python train.py --n_layer=9 --d_model=640 --n_experts=96 --experts_per_token=4 --d_expert=64 --d_shared_expert=320 --activation="swiglu" --moe_layers=[0, 1, 2, 3, 4, 5, 6, 7, 8] --router_score="softmax" --normalize_top_k=false --routed_scale=6.71 --balance_loss=0.00225 --balance_bias=false --init_std_router=0.0209 --lr_router=0.000603 --n_head=10 --n_kv_head=2 --head_dim=64 --vocab_size=15976 --norm="rmsnorm" --norm_place="pre" --norm_eps=1e-05 --positions="rope" --rope_base=48500.0 --rope_fraction=1.0 --qk_norm=true --attn_scale=0.125 --tie_embeddings=false --parallel_block=false --init="normal" --init_std_qkv=0.0453 --init_std_o=0.0 --init_std_up=0.0453 --init_std_down=0.0 --optimizer="adamw" --lr=0.000829 --beta1=0.95 --beta2=0.95 --weight_decay=0.46 --lr_head=0.00675 --warmup_steps=273 --schedule="wsd" --decay_fraction=0.445 --decay_shape="sqrt" --final_lr_fraction=0.1 --batch_tokens=131072 --seq_len=384 --doc_mask=true --train_tokens=653700000 --steps=4988 --dataset="wikipedia_en"
Below are experts of layer 5 (counted from 0) of a mixture-of-experts language model. Rows are named router (the router's row for the expert), gate (a neuron's input weights, with its number), up (a neuron's input weights, with its number), down (a neuron's output weights, with its number) and show model dimensions 192-255. Each number is 50 + 10 x the weight over its row's rms, rounded and kept within 0 to 99.
Before each expert's rows: "gets" lists some tokens that make up at least twice as much of what it gets as of all text; "comes before" lists some tokens at least twice as common just after its tokens as in all text. This comes from a sample of Wikipedia text that the model never trained on. Tokens count by the router's weight.

# expert 68
gets: " with", " for", " h", "ing", "ed", " had"
comes before: " the", " a", " to", " that", " his", " in"
router:44 58 55 39 40 56 81 69 65 52 42 44 47 32 38 54 45 50 35 47 45 29 51 34 48 51 45 45 61 55 59 52 43 38 48 55 48 34 53 45 38 48 50 49 49 44 55 58 61 38 57 52 44 46 59 38 37 62 41 58 55 51 52 40
gate0:57 50 50 59 44 43 61 37 53 53 46 36 35 37 57 53 24 46 38 68 59 37 49 51 63 38 34 48 41 56 46 47 46 51 48 53 45 37 58 52 63 43 51 49 54 67 43 51 33 52 56 43 51 46 40 33 64 61 56 56 37 47 60 54
up0:32 28 61 48 57 52 19 61 53 64 53 65 52 72 43 50 49 55 39 34 79 44 66 41 21 46 66 63 53 26 53 40 63 48 55 55 59 31 47 42 40 43 52 57 45 28 60 31 38 54 53 47 36 37 53 51 48 37 60 46 55 55 49 51
down0:19 24 41 59 44 52 63 52 41 46 56 59 60 36 55 36 44 60 53 42 56 44 56 42 38 46 56 42 49 62 46 37 58 63 60 35 62 43 42 46 39 47 38 60 52 60 36 53 43 64 51 46 46 42 47 60 40 39 26 67 56 46 51 51
gate1:47 53 49 42 55 30 62 43 65 55 39 50 47 39 38 41 65 59 42 38 59 50 41 49 48 48 48 63 47 61 55 45 78 49 59 45 53 57 59 59 68 56 40 48 52 59 50 44 47 52 64 51 51 50 61 59 39 50 52 59 44 46 68 51
up1:50 57 49 50 36 41 60 44 49 43 54 32 60 44 55 44 59 55 53 53 50 69 49 43 62 44 54 57 50 25 45 63 62 42 52 60 53 65 42 55 63 42 59 67 43 43 50 46 56 36 52 40 69 62 43 51 45 47 44 43 37 63 43 71
down1:46 73 41 58 67 51 49 41 48 60 52 44 72 55 51 47 55 47 61 57 58 53 51 64 50 56 62 38 31 44 48 59 55 48 53 47 46 49 54 49 58 67 50 56 56 44 55 47 43 47 69 42 61 47 51 62 45 41 70 62 55 35 58 45
gate2:40 62 37 68 49 65 65 49 36 33 49 50 63 42 55 58 45 26 64 56 43 36 64 41 58 64 49 55 60 41 58 57 51 48 57 49 52 52 62 40 47 28 48 51 48 49 27 51 61 50 55 75 60 46 50 47 57 48 48 52 49 29 40 45
up2:55 73 62 47 53 42 66 38 54 40 55 57 45 59 47 54 64 33 47 48 53 49 57 57 65 63 63 53 53 53 42 48 60 54 44 46 60 40 57 41 41 44 45 58 44 33 42 61 40 55 43 66 38 51 42 45 34 55 41 44 65 42 40 70
down2:60 51 59 39 39 64 25 64 56 63 55 48 35 54 53 65 30 50 49 64 57 48 45 66 44 43 75 56 46 40 42 50 57 59 46 32 38 47 46 65 60 44 46 36 61 40 45 35 64 52 43 58 41 54 52 44 50 51 45 30 43 46 26 46
gate3:40 49 73 39 39 47 37 48 61 64 42 46 53 43 49 52 38 50 50 46 39 57 33 60 53 58 33 39 49 42 41 41 38 72 46 54 44 50 57 36 56 64 52 48 47 54 39 58 53 55 51 53 49 50 59 59 48 27 52 59 29 44 37 32
up3:59 75 38 44 56 47 57 34 46 52 75 46 32 46 38 49 45 56 43 33 70 44 49 56 54 43 42 58 65 71 56 70 53 64 51 40 69 32 53 56 23 30 63 59 40 76 51 45 43 42 57 40 60 43 51 44 37 54 35 51 73 46 48 54
down3:54 45 45 62 55 51 72 68 50 44 54 50 56 58 70 52 45 71 40 29 36 38 46 33 56 37 43 27 44 57 44 54 56 65 50 62 49 59 46 36 44 41 47 41 44 44 51 63 34 40 55 60 44 38 60 37 52 48 47 52 41 45 31 63
gate4:36 43 52 31 58 50 59 43 30 35 49 47 55 49 51 49 47 52 32 65 53 40 34 54 61 26 56 49 66 46 52 65 53 59 50 54 43 56 53 64 43 36 33 28 38 39 44 64 55 37 48 35 34 48 50 45 75 54 62 41 48 56 33 46
up4:46 46 67 46 52 48 51 53 40 43 43 48 45 55 46 59 33 59 47 41 50 71 48 49 65 60 63 58 48 61 69 38 31 51 51 45 42 34 42 60 47 58 41 57 42 46 67 48 38 57 61 63 76 61 48 64 36 47 33 55 45 41 38 46
down4:40 39 43 40 54 37 49 37 53 48 41 59 74 39 60 43 46 47 66 48 50 41 51 60 55 38 45 37 39 59 60 49 43 54 40 67 68 51 38 45 41 61 47 39 44 51 43 54 37 43 63 49 64 54 48 48 49 37 54 57 65 41 56 51
gate5:37 45 62 53 56 46 53 65 57 62 47 51 53 58 48 47 45 45 34 40 51 54 49 55 64 48 39 61 64 47 59 61 61 43 54 35 71 60 51 49 56 45 42 53 54 48 46 50 58 32 47 48 38 45 40 43 52 54 66 71 49 46 49 56
up5:55 45 76 47 64 47 57 53 70 32 29 61 42 47 42 43 35 40 62 39 56 49 34 62 52 74 68 57 61 57 64 40 64 54 50 40 56 51 66 48 52 42 38 49 60 52 56 32 46 52 64 54 45 62 58 44 54 46 32 46 28 39 58 65
down5:57 51 59 59 46 55 58 57 55 44 57 24 48 60 47 64 60 40 58 45 63 41 46 68 52 74 58 55 38 45 45 57 39 61 56 53 56 59 44 69 54 45 61 34 52 58 62 33 55 38 54 49 36 67 76 51 59 41 50 49 53 60 44 50
gate6:49 57 52 45 44 68 47 51 46 43 56 45 60 52 57 53 55 21 46 57 43 44 51 60 61 42 36 56 62 42 33 56 45 59 60 50 56 52 44 54 51 45 65 64 53 69 51 58 34 55 39 41 56 39 45 34 45 47 55 51 32 32 48 45
up6:51 63 52 63 48 54 54 29 56 62 45 35 64 48 46 56 44 56 52 61 66 35 57 44 55 47 53 56 69 41 54 52 53 40 49 44 62 41 66 47 55 49 36 57 58 52 66 53 43 66 41 66 56 49 55 71 58 60 53 46 53 41 48 57
down6:52 41 43 49 50 47 51 49 59 43 37 47 65 53 39 67 56 46 58 38 48 43 49 61 43 52 53 52 67 50 50 60 38 51 59 29 60 47 68 53 40 36 49 37 67 47 56 50 62 53 52 59 64 49 60 58 49 65 61 34 53 30 55 53
gate7:54 52 51 54 48 82 59 53 61 54 42 44 55 42 58 57 72 42 55 49 47 47 53 49 60 44 57 63 49 64 37 47 58 45 56 42 71 71 35 45 62 44 66 69 44 30 74 44 53 66 38 46 41 54 42 29 40 50 49 63 47 58 43 55
up7:52 47 43 53 62 31 43 56 62 64 42 61 33 47 46 54 45 43 45 41 67 32 63 53 41 41 47 63 37 56 55 52 59 57 57 52 46 44 63 50 60 55 75 48 53 55 44 37 53 44 56 48 36 47 45 57 52 61 68 61 44 28 63 33
down7:51 51 37 41 38 46 63 53 68 50 49 54 62 56 58 64 38 44 52 58 62 34 58 44 68 59 42 44 44 51 49 57 64 57 53 67 56 63 47 44 44 44 43 71 38 46 46 58 43 35 58 49 64 50 49 45 54 42 60 40 48 44 39 41
gate8:57 56 54 45 55 42 42 41 58 52 61 55 58 32 49 59 49 33 55 61 60 56 45 37 40 46 54 32 62 51 45 32 44 48 31 70 69 55 42 29 28 44 46 64 55 79 58 51 35 54 57 26 50 63 48 40 49 60 38 50 42 60 45 60
up8:51 66 50 52 24 53 42 46 63 49 54 56 49 52 53 55 53 45 53 86 56 42 37 32 43 39 31 38 50 38 45 66 54 62 40 49 62 63 24 46 68 42 49 62 61 59 46 34 62 50 59 43 59 57 50 39 52 52 48 61 45 52 57 52
down8:39 54 56 47 35 59 57 62 46 57 38 44 57 32 46 47 59 52 46 46 46 61 73 45 52 54 50 55 66 45 53 35 50 48 43 39 44 52 43 43 45 43 60 48 62 61 53 39 39 51 44 66 46 39 39 60 65 59 47 33 53 62 58 52
gate9:28 57 56 61 31 54 60 41 58 70 43 49 43 56 25 45 54 57 60 29 70 58 58 57 23 60 57 64 60 43 53 45 70 49 48 56 63 44 42 38 51 41 70 67 59 54 28 61 60 44 58 45 47 65 45 34 46 49 63 54 59 43 52 49
up9:44 56 33 40 47 47 53 60 47 52 61 49 60 56 61 46 56 43 53 58 45 61 35 56 48 36 27 51 46 66 38 42 45 35 58 57 56 35 40 31 46 34 55 46 49 22 77 57 64 66 69 40 40 51 47 50 54 67 63 56 66 56 59 44
down9:53 52 32 51 45 48 62 41 46 73 57 48 47 45 52 52 54 35 69 43 36 52 55 52 47 40 41 32 39 43 38 42 48 57 57 39 43 54 43 34 48 61 49 47 60 55 48 64 33 29 34 36 56 31 33 61 39 57 42 71 47 47 60 58
gate10:51 50 33 46 48 61 57 50 66 51 41 60 57 49 46 50 45 48 49 44 60 35 37 75 65 28 64 45 54 38 24 51 32 53 56 43 36 25 46 62 28 29 56 61 39 51 65 55 49 57 48 53 58 48 49 63 44 38 36 49 41 60 46 28
up10:43 28 35 69 26 45 48 36 55 57 38 46 71 49 55 37 43 53 64 48 56 59 53 46 64 38 57 43 58 36 39 58 55 61 61 72 43 55 54 65 44 52 46 53 37 60 45 62 48 52 36 67 44 50 58 70 42 47 40 56 51 68 45 33
down10:58 50 44 51 51 61 48 79 37 48 60 48 45 53 41 51 52 40 59 51 64 47 24 52 53 65 70 58 53 38 37 52 61 46 51 44 47 33 52 49 54 53 57 59 59 50 65 47 50 54 47 41 53 32 61 40 65 42 52 52 47 57 48 44

# expert 36
gets: "j", "1", " f", "2", " F", "3"
comes before: " |", ".", ",", "–", " |\n", ":"
router:51 35 43 43 65 48 42 45 65 59 57 55 54 68 40 44 57 62 67 54 56 45 59 58 33 73 43 58 63 51 40 49 38 45 54 64 58 63 48 56 49 45 48 53 59 37 45 40 43 56 45 63 60 48 49 39 60 64 50 37 40 40 59 58
gate0:40 53 62 58 60 49 51 59 44 52 50 40 61 50 60 34 61 37 50 39 39 53 61 59 67 53 49 47 52 59 57 62 35 31 33 53 62 46 49 59 36 48 69 72 41 57 61 52 41 55 53 61 53 48 53 42 57 40 42 47 33 54 63 45
up0:50 56 49 56 38 52 65 41 51 50 59 46 50 52 44 62 50 48 39 55 53 44 50 61 30 40 55 44 58 48 43 53 55 59 61 49 44 62 57 50 71 45 35 46 62 48 42 58 63 47 54 47 37 59 56 50 52 57 45 47 55 49 26 40
down0:37 54 43 50 45 32 56 48 45 44 42 50 49 43 54 62 47 63 31 73 55 51 36 50 44 46 41 60 63 34 53 54 61 48 37 39 44 54 50 55 53 48 63 60 46 45 42 47 46 39 68 32 62 54 59 58 54 59 54 50 45 51 29 41
gate1:40 54 45 40 51 64 27 52 55 54 39 36 63 56 57 68 42 50 53 18 41 41 40 40 42 38 33 54 55 68 42 49 66 58 52 53 49 52 46 65 38 52 55 67 49 40 37 51 37 52 52 44 54 46 55 39 40 62 47 50 54 65 71 40
up1:57 53 53 42 46 53 49 35 57 42 40 34 52 47 35 40 57 29 52 51 46 59 52 68 60 42 44 44 48 48 47 60 35 51 43 47 59 49 63 43 50 57 66 53 29 57 70 52 64 47 54 47 55 57 38 56 48 48 51 56 51 54 38 56
down1:62 50 68 66 49 59 33 48 52 49 48 56 47 49 50 59 46 41 45 36 52 37 40 68 62 47 43 45 53 54 29 51 68 58 55 60 41 37 57 55 44 47 70 60 50 54 39 54 48 49 42 46 45 44 33 34 38 64 47 58 49 50 65 34
gate2:56 51 43 51 51 47 48 52 35 53 32 59 56 41 48 55 56 51 66 42 53 50 51 47 64 49 28 52 70 35 45 49 34 42 54 53 30 32 53 57 47 53 39 53 35 45 47 61 60 45 51 41 56 30 42 44 30 64 43 45 25 56 48 45
up2:36 61 46 63 30 50 54 54 31 33 36 43 61 65 58 50 54 74 43 50 32 49 58 61 63 68 38 62 48 30 45 60 40 41 43 48 43 51 55 45 65 54 75 38 44 55 31 41 51 39 42 61 49 52 50 59 45 52 49 38 40 37 35 64
down2:53 56 61 53 60 68 63 38 64 49 58 32 52 57 55 38 47 44 43 38 36 59 53 30 62 56 35 56 72 55 58 55 39 42 50 58 35 40 35 35 53 58 55 54 45 57 36 53 41 44 45 41 48 60 60 64 49 69 69 39 39 40 57 48
gate3:50 41 36 58 40 41 51 46 74 55 46 60 64 67 37 41 40 63 56 65 45 51 47 45 68 51 26 50 64 45 54 47 48 60 64 55 49 59 49 42 52 62 34 34 64 41 49 48 54 56 45 50 73 49 27 50 36 50 52 53 44 37 50 42
up3:33 46 47 58 50 62 40 62 58 52 50 57 55 40 58 49 69 62 47 55 53 36 60 38 42 71 48 60 66 51 53 47 50 53 50 59 47 54 56 55 41 48 51 55 53 44 60 49 53 49 42 38 67 40 36 49 50 54 52 30 43 49 53 58
down3:40 41 63 39 68 52 46 41 53 65 53 57 52 58 49 67 46 61 66 60 47 48 63 37 65 41 58 60 50 51 57 70 55 43 47 46 47 71 22 48 46 57 49 66 54 49 48 69 42 53 40 57 50 30 57 43 64 55 71 59 45 39 57 39
gate4:61 56 64 51 41 58 46 61 61 57 69 53 55 56 57 45 43 51 35 45 34 48 42 44 53 50 31 55 58 43 56 43 35 43 38 57 49 55 51 71 50 51 46 55 59 50 52 54 43 57 43 58 62 41 57 56 52 35 52 36 54 60 52 53
up4:46 53 53 36 49 53 43 56 50 40 54 43 44 46 70 61 45 63 43 54 39 42 62 46 37 58 35 67 48 53 39 49 59 42 45 61 52 45 47 55 60 50 57 44 63 40 52 60 31 51 47 68 40 56 51 51 43 56 65 54 52 68 55 50
down4:34 42 45 45 51 44 64 40 61 51 56 44 52 50 37 45 52 66 58 40 56 73 58 43 41 48 61 66 45 57 54 53 56 68 46 30 49 49 53 46 50 55 40 40 48 42 37 43 40 59 48 52 45 61 51 40 55 57 65 49 54 34 66 28
gate5:66 52 72 45 58 47 46 46 57 48 54 72 62 43 58 37 55 51 49 34 49 36 62 62 55 54 55 48 55 34 45 42 55 65 37 49 61 43 46 72 34 56 51 62 32 53 52 37 60 57 46 37 52 65 54 37 43 41 57 55 76 65 50 39
up5:39 50 41 67 47 37 61 58 51 59 55 34 45 55 49 48 49 45 44 53 56 58 56 41 56 51 47 42 52 42 33 60 50 51 54 38 35 33 56 50 66 49 66 62 60 50 46 52 58 35 56 48 32 35 45 56 50 70 46 53 57 37 45 46
down5:29 53 45 47 57 46 56 55 56 48 45 49 53 43 35 58 63 59 25 32 57 51 60 48 52 50 60 47 46 52 56 70 54 40 38 75 41 41 69 31 43 53 35 47 64 55 54 54 60 43 48 55 63 37 35 27 54 44 52 36 52 52 33 44
gate6:50 52 58 56 46 50 58 53 47 48 55 36 54 47 49 39 39 60 72 14 44 51 56 43 60 45 47 54 46 52 68 45 27 43 41 33 52 47 44 45 43 39 47 64 24 57 59 59 51 72 58 68 49 41 46 51 47 50 70 59 57 51 79 32
up6:59 55 42 39 45 24 57 50 27 38 21 46 63 53 50 55 55 33 56 62 48 53 59 62 26 41 44 41 62 57 49 60 58 44 56 62 42 58 61 75 52 60 56 44 62 59 38 51 42 42 49 56 58 48 69 47 42 62 48 51 51 36 53 63
down6:58 44 51 50 51 47 43 45 40 35 53 58 58 33 43 56 58 35 51 65 39 59 69 63 49 63 58 40 47 58 54 45 71 42 45 59 36 74 49 46 55 48 33 43 55 42 67 42 51 34 43 49 65 47 43 40 55 39 43 64 53 52 64 50
gate7:32 32 44 44 51 48 59 42 45 36 66 48 32 39 48 43 55 71 71 61 35 64 49 56 50 60 41 48 60 46 49 44 45 47 63 42 59 54 50 37 46 63 52 42 52 52 47 52 59 51 50 46 46 66 62 44 45 46 61 62 54 56 47 38
up7:49 52 34 52 59 75 43 37 51 62 60 60 32 61 56 46 53 61 36 51 75 44 56 49 50 59 52 61 46 59 50 46 57 37 47 48 40 61 52 26 63 58 66 59 52 41 34 47 52 60 42 45 41 55 49 31 43 68 68 47 37 50 52 55
down7:35 49 52 68 45 42 60 46 42 50 45 55 37 54 51 53 39 29 34 42 48 54 40 45 53 51 33 41 66 57 47 41 52 40 36 62 48 64 53 52 47 34 54 42 59 64 57 52 55 44 64 64 72 35 51 63 42 33 35 41 55 55 51 36
gate8:35 48 57 45 44 31 51 46 51 53 53 56 57 33 42 70 50 59 60 60 56 42 55 43 53 47 44 44 52 72 53 44 55 74 25 58 33 38 54 42 53 45 37 56 56 51 47 50 44 62 53 54 34 49 49 45 36 55 59 58 61 52 57 42
up8:42 66 55 69 58 42 36 71 41 47 56 39 47 68 68 50 61 42 40 38 42 50 47 61 59 51 62 36 47 42 49 56 29 25 70 64 60 48 34 52 44 39 54 51 36 57 67 41 48 36 47 51 53 50 56 53 64 28 40 58 45 60 46 37
down8:50 54 45 51 46 50 68 52 47 58 67 32 60 66 41 63 36 38 50 57 55 52 62 50 58 61 59 44 72 46 46 29 41 48 48 57 39 47 51 51 64 48 71 52 37 57 40 48 54 68 53 46 50 48 46 54 65 59 31 34 65 79 38 28
gate9:62 47 48 52 46 54 60 41 53 54 54 36 53 57 52 52 40 56 40 46 60 46 35 48 34 51 56 64 63 51 48 55 56 43 33 49 69 32 47 50 54 42 58 46 55 53 45 57 13 40 40 49 57 53 72 45 52 60 48 67 40 55 58 26
up9:41 61 55 40 35 37 49 47 40 51 51 58 44 57 57 43 53 56 57 43 52 55 48 36 68 48 49 56 29 41 53 47 42 86 72 41 37 51 76 57 58 36 46 60 50 65 52 60 73 52 47 51 47 55 25 50 39 50 44 66 46 52 52 39
down9:37 62 58 40 35 72 37 59 38 69 55 64 49 38 52 47 50 55 71 30 67 44 42 51 37 45 51 48 54 39 42 52 59 57 53 57 54 56 47 48 37 35 50 43 49 57 69 50 55 51 48 48 51 51 43 60 65 55 66 48 67 56 50 49
gate10:58 56 53 62 38 57 39 53 59 60 51 89 47 44 60 55 46 57 59 48 63 55 56 52 49 41 56 61 66 51 50 51 65 49 77 54 42 38 35 59 50 51 50 55 38 58 60 49 53 46 36 60 52 53 49 30 28 35 59 62 60 57 34 50
up10:44 53 45 52 52 56 50 41 44 41 55 34 60 78 55 65 40 60 52 37 44 62 45 55 31 49 55 51 55 44 27 46 50 49 50 51 66 45 52 39 41 46 46 59 59 59 53 53 45 46 45 52 50 58 54 52 69 44 49 33 61 60 53 39
down10:40 49 56 44 69 58 56 46 65 43 48 38 51 52 61 58 54 29 54 36 53 45 42 46 38 57 53 50 28 56 27 55 48 51 39 61 51 53 27 50 59 33 43 56 66 47 34 64 56 54 57 37 56 60 42 52 39 43 49 57 45 58 54 57

# expert 0
gets: " with", " to", " for", "ing", " by", "ed"
comes before: " the", " a", " to", " in", " his", " by"
router:50 63 60 42 36 63 47 67 52 43 58 45 45 32 47 69 60 49 43 45 34 43 36 47 57 50 35 45 60 52 60 55 56 38 54 47 53 37 45 41 29 49 36 53 59 41 56 58 45 39 58 47 44 42 53 49 37 45 42 58 44 43 51 34
gate0:51 53 45 39 54 61 43 45 52 44 53 38 55 49 54 53 64 60 52 55 41 55 55 44 54 28 54 63 45 65 58 75 59 50 58 52 29 70 36 52 46 71 52 56 52 33 53 63 58 56 51 47 47 39 57 30 48 67 46 49 58 38 43 44
up0:51 53 58 49 42 48 67 41 25 43 49 66 30 51 56 28 36 36 51 59 47 59 55 59 53 52 53 45 48 50 43 27 40 65 38 38 40 42 72 39 39 42 42 51 39 53 43 47 49 43 40 58 40 47 49 65 63 55 54 48 44 57 41 54
down0:27 47 60 60 46 47 35 44 79 38 57 52 61 50 40 52 34 62 56 55 52 25 58 58 57 63 30 49 48 72 40 43 41 51 51 67 50 49 45 42 56 41 58 34 48 45 48 57 46 56 38 47 64 44 47 55 59 51 64 49 43 38 44 51
gate1:59 37 27 55 50 51 55 18 48 42 57 52 33 56 48 44 48 41 47 50 58 40 62 43 66 51 47 50 57 40 37 58 52 60 48 42 37 67 53 60 64 53 65 47 42 49 37 66 40 50 43 59 37 50 39 38 60 52 52 54 54 47 31 54
up1:45 42 31 42 50 61 49 42 32 43 66 54 44 57 46 54 60 53 39 62 41 39 52 49 33 54 45 30 55 39 35 55 53 57 48 56 58 70 43 53 53 61 71 54 68 35 41 59 35 58 49 62 29 42 49 44 48 49 57 40 55 40 55 60
down1:46 57 51 58 48 54 47 76 33 54 56 34 46 51 35 63 56 49 45 60 53 63 38 69 31 39 52 54 60 60 61 36 60 51 47 45 45 33 57 65 41 63 52 31 62 57 58 47 68 22 46 57 40 65 51 59 59 42 43 50 69 47 31 49
gate2:51 54 61 46 38 49 55 46 63 35 38 60 45 54 66 34 59 79 56 49 70 52 42 47 59 55 59 61 28 64 54 42 35 60 31 42 57 30 53 38 46 52 49 63 37 63 58 26 52 47 48 61 56 44 47 71 48 55 36 44 42 39 51 37
up2:46 42 43 49 51 61 45 57 38 44 58 42 58 44 52 54 75 41 47 45 46 36 46 46 34 47 45 49 48 68 52 66 57 59 61 58 58 51 50 42 56 48 62 60 48 42 39 40 60 58 58 62 60 61 84 48 45 33 53 52 52 52 53 48
down2:45 49 68 36 52 63 66 38 54 42 37 51 39 46 58 56 33 47 49 45 29 32 50 30 45 52 52 52 69 51 59 41 27 37 46 48 38 55 34 58 45 55 63 37 66 42 40 54 55 43 36 54 28 35 40 51 49 34 26 53 55 40 57 54
gate3:60 45 53 39 33 25 59 42 28 50 61 57 44 41 57 47 58 41 40 75 42 72 39 61 51 42 34 47 63 54 52 43 41 56 46 55 49 51 43 56 49 39 45 48 46 41 52 53 39 50 53 51 54 47 52 52 45 54 41 50 42 34 34 61
up3:53 56 56 57 45 53 63 52 52 64 59 62 40 43 52 47 60 56 37 62 47 48 45 62 47 44 56 53 59 50 40 31 33 40 44 56 61 48 30 35 63 58 39 50 42 18 45 25 60 52 38 36 44 56 41 39 45 56 45 56 45 49 37 64
down3:48 42 66 66 45 60 47 70 39 33 40 54 49 43 60 36 57 48 41 56 76 47 57 70 44 58 75 50 46 31 46 64 47 55 29 46 47 56 57 52 50 40 60 32 47 77 49 37 73 42 40 61 50 57 31 56 74 48 39 50 61 42 59 45
gate4:48 50 44 51 36 35 50 38 58 64 59 41 42 53 46 35 49 52 43 42 39 65 28 52 58 71 59 39 52 56 47 42 50 58 44 46 46 55 49 44 61 48 48 66 45 47 57 53 41 44 48 47 47 47 44 49 56 55 56 49 40 62 58 49
up4:63 56 59 40 45 51 45 48 69 45 44 63 43 45 40 57 45 75 48 58 52 39 41 49 40 57 45 37 43 55 49 39 37 61 50 47 55 36 42 25 60 53 76 51 62 59 54 34 36 58 38 45 54 50 58 47 57 51 35 60 36 61 51 30
down4:32 68 47 56 67 49 52 64 63 45 51 47 34 44 35 55 49 59 38 69 51 55 65 52 48 51 53 54 43 57 57 56 56 50 48 47 38 47 44 39 68 43 46 51 56 77 55 43 25 51 52 36 51 54 49 60 61 47 55 44 47 54 69 28
gate5:63 56 43 47 46 53 54 48 64 59 48 46 51 20 47 49 57 71 34 46 49 56 64 49 49 44 54 49 46 47 50 63 58 57 36 62 60 57 54 50 44 38 38 54 52 51 50 54 40 57 67 61 54 56 54 59 51 49 47 64 61 41 47 43
up5:48 75 43 46 63 58 58 48 67 69 54 42 48 51 58 46 45 55 52 61 62 38 39 46 49 44 42 69 69 32 53 33 69 45 47 57 61 36 50 64 23 29 57 62 39 51 51 50 51 57 58 54 51 62 75 55 55 47 54 51 49 60 45 55
down5:57 44 60 68 63 48 39 47 53 41 34 42 43 51 54 54 68 54 54 53 69 56 51 38 53 45 58 49 53 56 36 48 49 25 58 64 53 53 47 50 55 37 55 60 33 36 37 54 55 59 51 42 50 46 30 44 72 57 33 45 47 38 38 49
gate6:45 47 50 50 52 56 39 47 30 67 68 57 44 54 56 33 58 50 56 46 46 69 41 68 53 42 64 62 73 46 25 53 55 54 48 31 53 54 38 43 49 41 25 36 48 42 67 59 47 43 55 41 45 58 46 58 67 64 51 63 46 59 47 63
up6:58 44 49 53 49 46 55 57 62 60 49 40 49 58 43 62 47 61 40 38 42 37 60 39 33 41 36 44 57 62 61 49 61 65 49 56 39 61 63 71 54 41 58 49 48 50 31 58 53 54 41 42 51 31 40 48 39 41 33 49 59 47 42 44
down6:53 53 36 72 43 36 38 52 50 43 40 66 47 56 44 63 39 44 64 47 33 38 58 40 48 53 48 74 45 73 64 52 39 50 57 50 58 41 45 57 48 54 49 45 48 53 59 68 50 52 41 58 42 59 67 48 38 44 49 47 38 35 39 38
gate7:43 50 31 35 42 59 42 42 59 45 59 45 43 52 34 43 43 61 48 63 37 74 48 63 52 50 45 47 54 46 39 52 52 44 43 51 51 73 38 51 38 61 49 51 65 47 54 38 65 37 70 35 51 56 40 49 59 48 45 72 51 48 61 34
up7:39 44 55 53 56 38 59 42 46 48 42 52 68 40 49 47 41 46 33 49 25 51 53 43 33 54 41 33 31 35 38 55 36 55 49 56 41 50 42 64 42 55 52 56 35 50 50 39 56 50 50 35 59 39 47 42 65 40 39 47 65 48 41 52
down7:33 40 37 67 52 23 70 49 54 41 60 47 37 53 48 52 45 61 65 36 54 65 63 60 41 56 37 47 51 55 66 38 57 48 61 63 60 59 44 58 64 62 48 46 34 57 49 38 45 56 58 34 41 53 39 64 49 47 63 59 51 37 31 36
gate8:36 41 34 58 71 61 38 55 59 44 62 54 43 72 37 56 64 41 45 45 50 46 52 52 54 56 61 54 45 27 56 54 50 53 49 37 48 30 56 60 43 48 51 73 64 64 40 49 33 45 41 47 47 38 42 42 58 51 37 44 43 50 47 42
up8:34 54 50 45 67 66 59 60 42 51 54 55 40 58 59 65 65 51 44 47 26 72 42 36 43 68 55 72 55 36 50 70 49 69 54 53 42 41 58 50 46 41 46 50 58 62 41 60 50 38 53 58 60 42 48 41 60 41 53 50 46 40 52 55
down8:50 45 64 53 65 54 56 48 49 40 44 21 64 49 63 66 48 34 51 53 30 44 77 52 47 63 46 42 51 40 52 46 39 51 50 67 53 56 34 58 39 68 43 38 74 68 46 28 48 36 44 47 37 67 51 42 34 46 59 43 46 45 47 49
gate9:59 39 38 55 43 55 32 52 36 52 67 41 45 47 44 44 58 62 50 37 29 60 58 48 36 44 56 35 48 47 55 58 66 46 40 52 40 75 55 48 59 41 57 52 49 46 41 40 42 51 44 51 47 50 49 52 72 56 55 50 54 45 47 59
up9:42 47 36 58 39 45 34 63 65 54 45 50 58 37 43 56 60 45 55 42 44 55 59 39 39 36 47 62 43 47 53 67 50 38 61 54 55 67 41 45 64 42 54 36 53 36 52 48 55 41 38 53 55 43 50 47 57 61 61 56 47 46 38 43
down9:40 48 41 39 50 56 41 59 51 65 50 58 54 58 29 49 62 46 45 55 51 55 56 61 49 43 55 51 62 37 49 54 54 58 46 54 42 43 58 55 61 51 49 59 44 67 47 37 60 55 48 52 47 42 51 43 68 52 67 55 51 59 49 29
gate10:48 35 45 31 58 50 43 37 26 43 71 45 60 57 45 48 63 25 51 57 49 50 70 48 61 51 52 39 58 53 48 50 60 45 53 46 34 53 62 43 51 51 24 55 44 44 22 66 53 51 26 29 52 62 50 23 40 44 47 33 44 51 46 58
up10:51 40 56 49 39 49 51 45 44 61 57 52 70 41 46 36 51 51 39 78 59 39 52 65 65 59 60 47 50 37 68 51 55 51 48 52 31 58 55 36 46 57 46 42 47 31 31 41 45 47 46 52 60 53 56 36 54 42 61 41 46 44 32 48
down10:46 47 52 41 50 62 48 42 47 57 58 53 56 52 30 52 43 47 56 62 48 61 50 52 47 41 49 47 42 47 30 55 44 53 47 32 35 47 57 44 43 47 56 50 56 54 56 34 42 49 70 58 58 58 41 58 56 58 61 40 59 56 44 57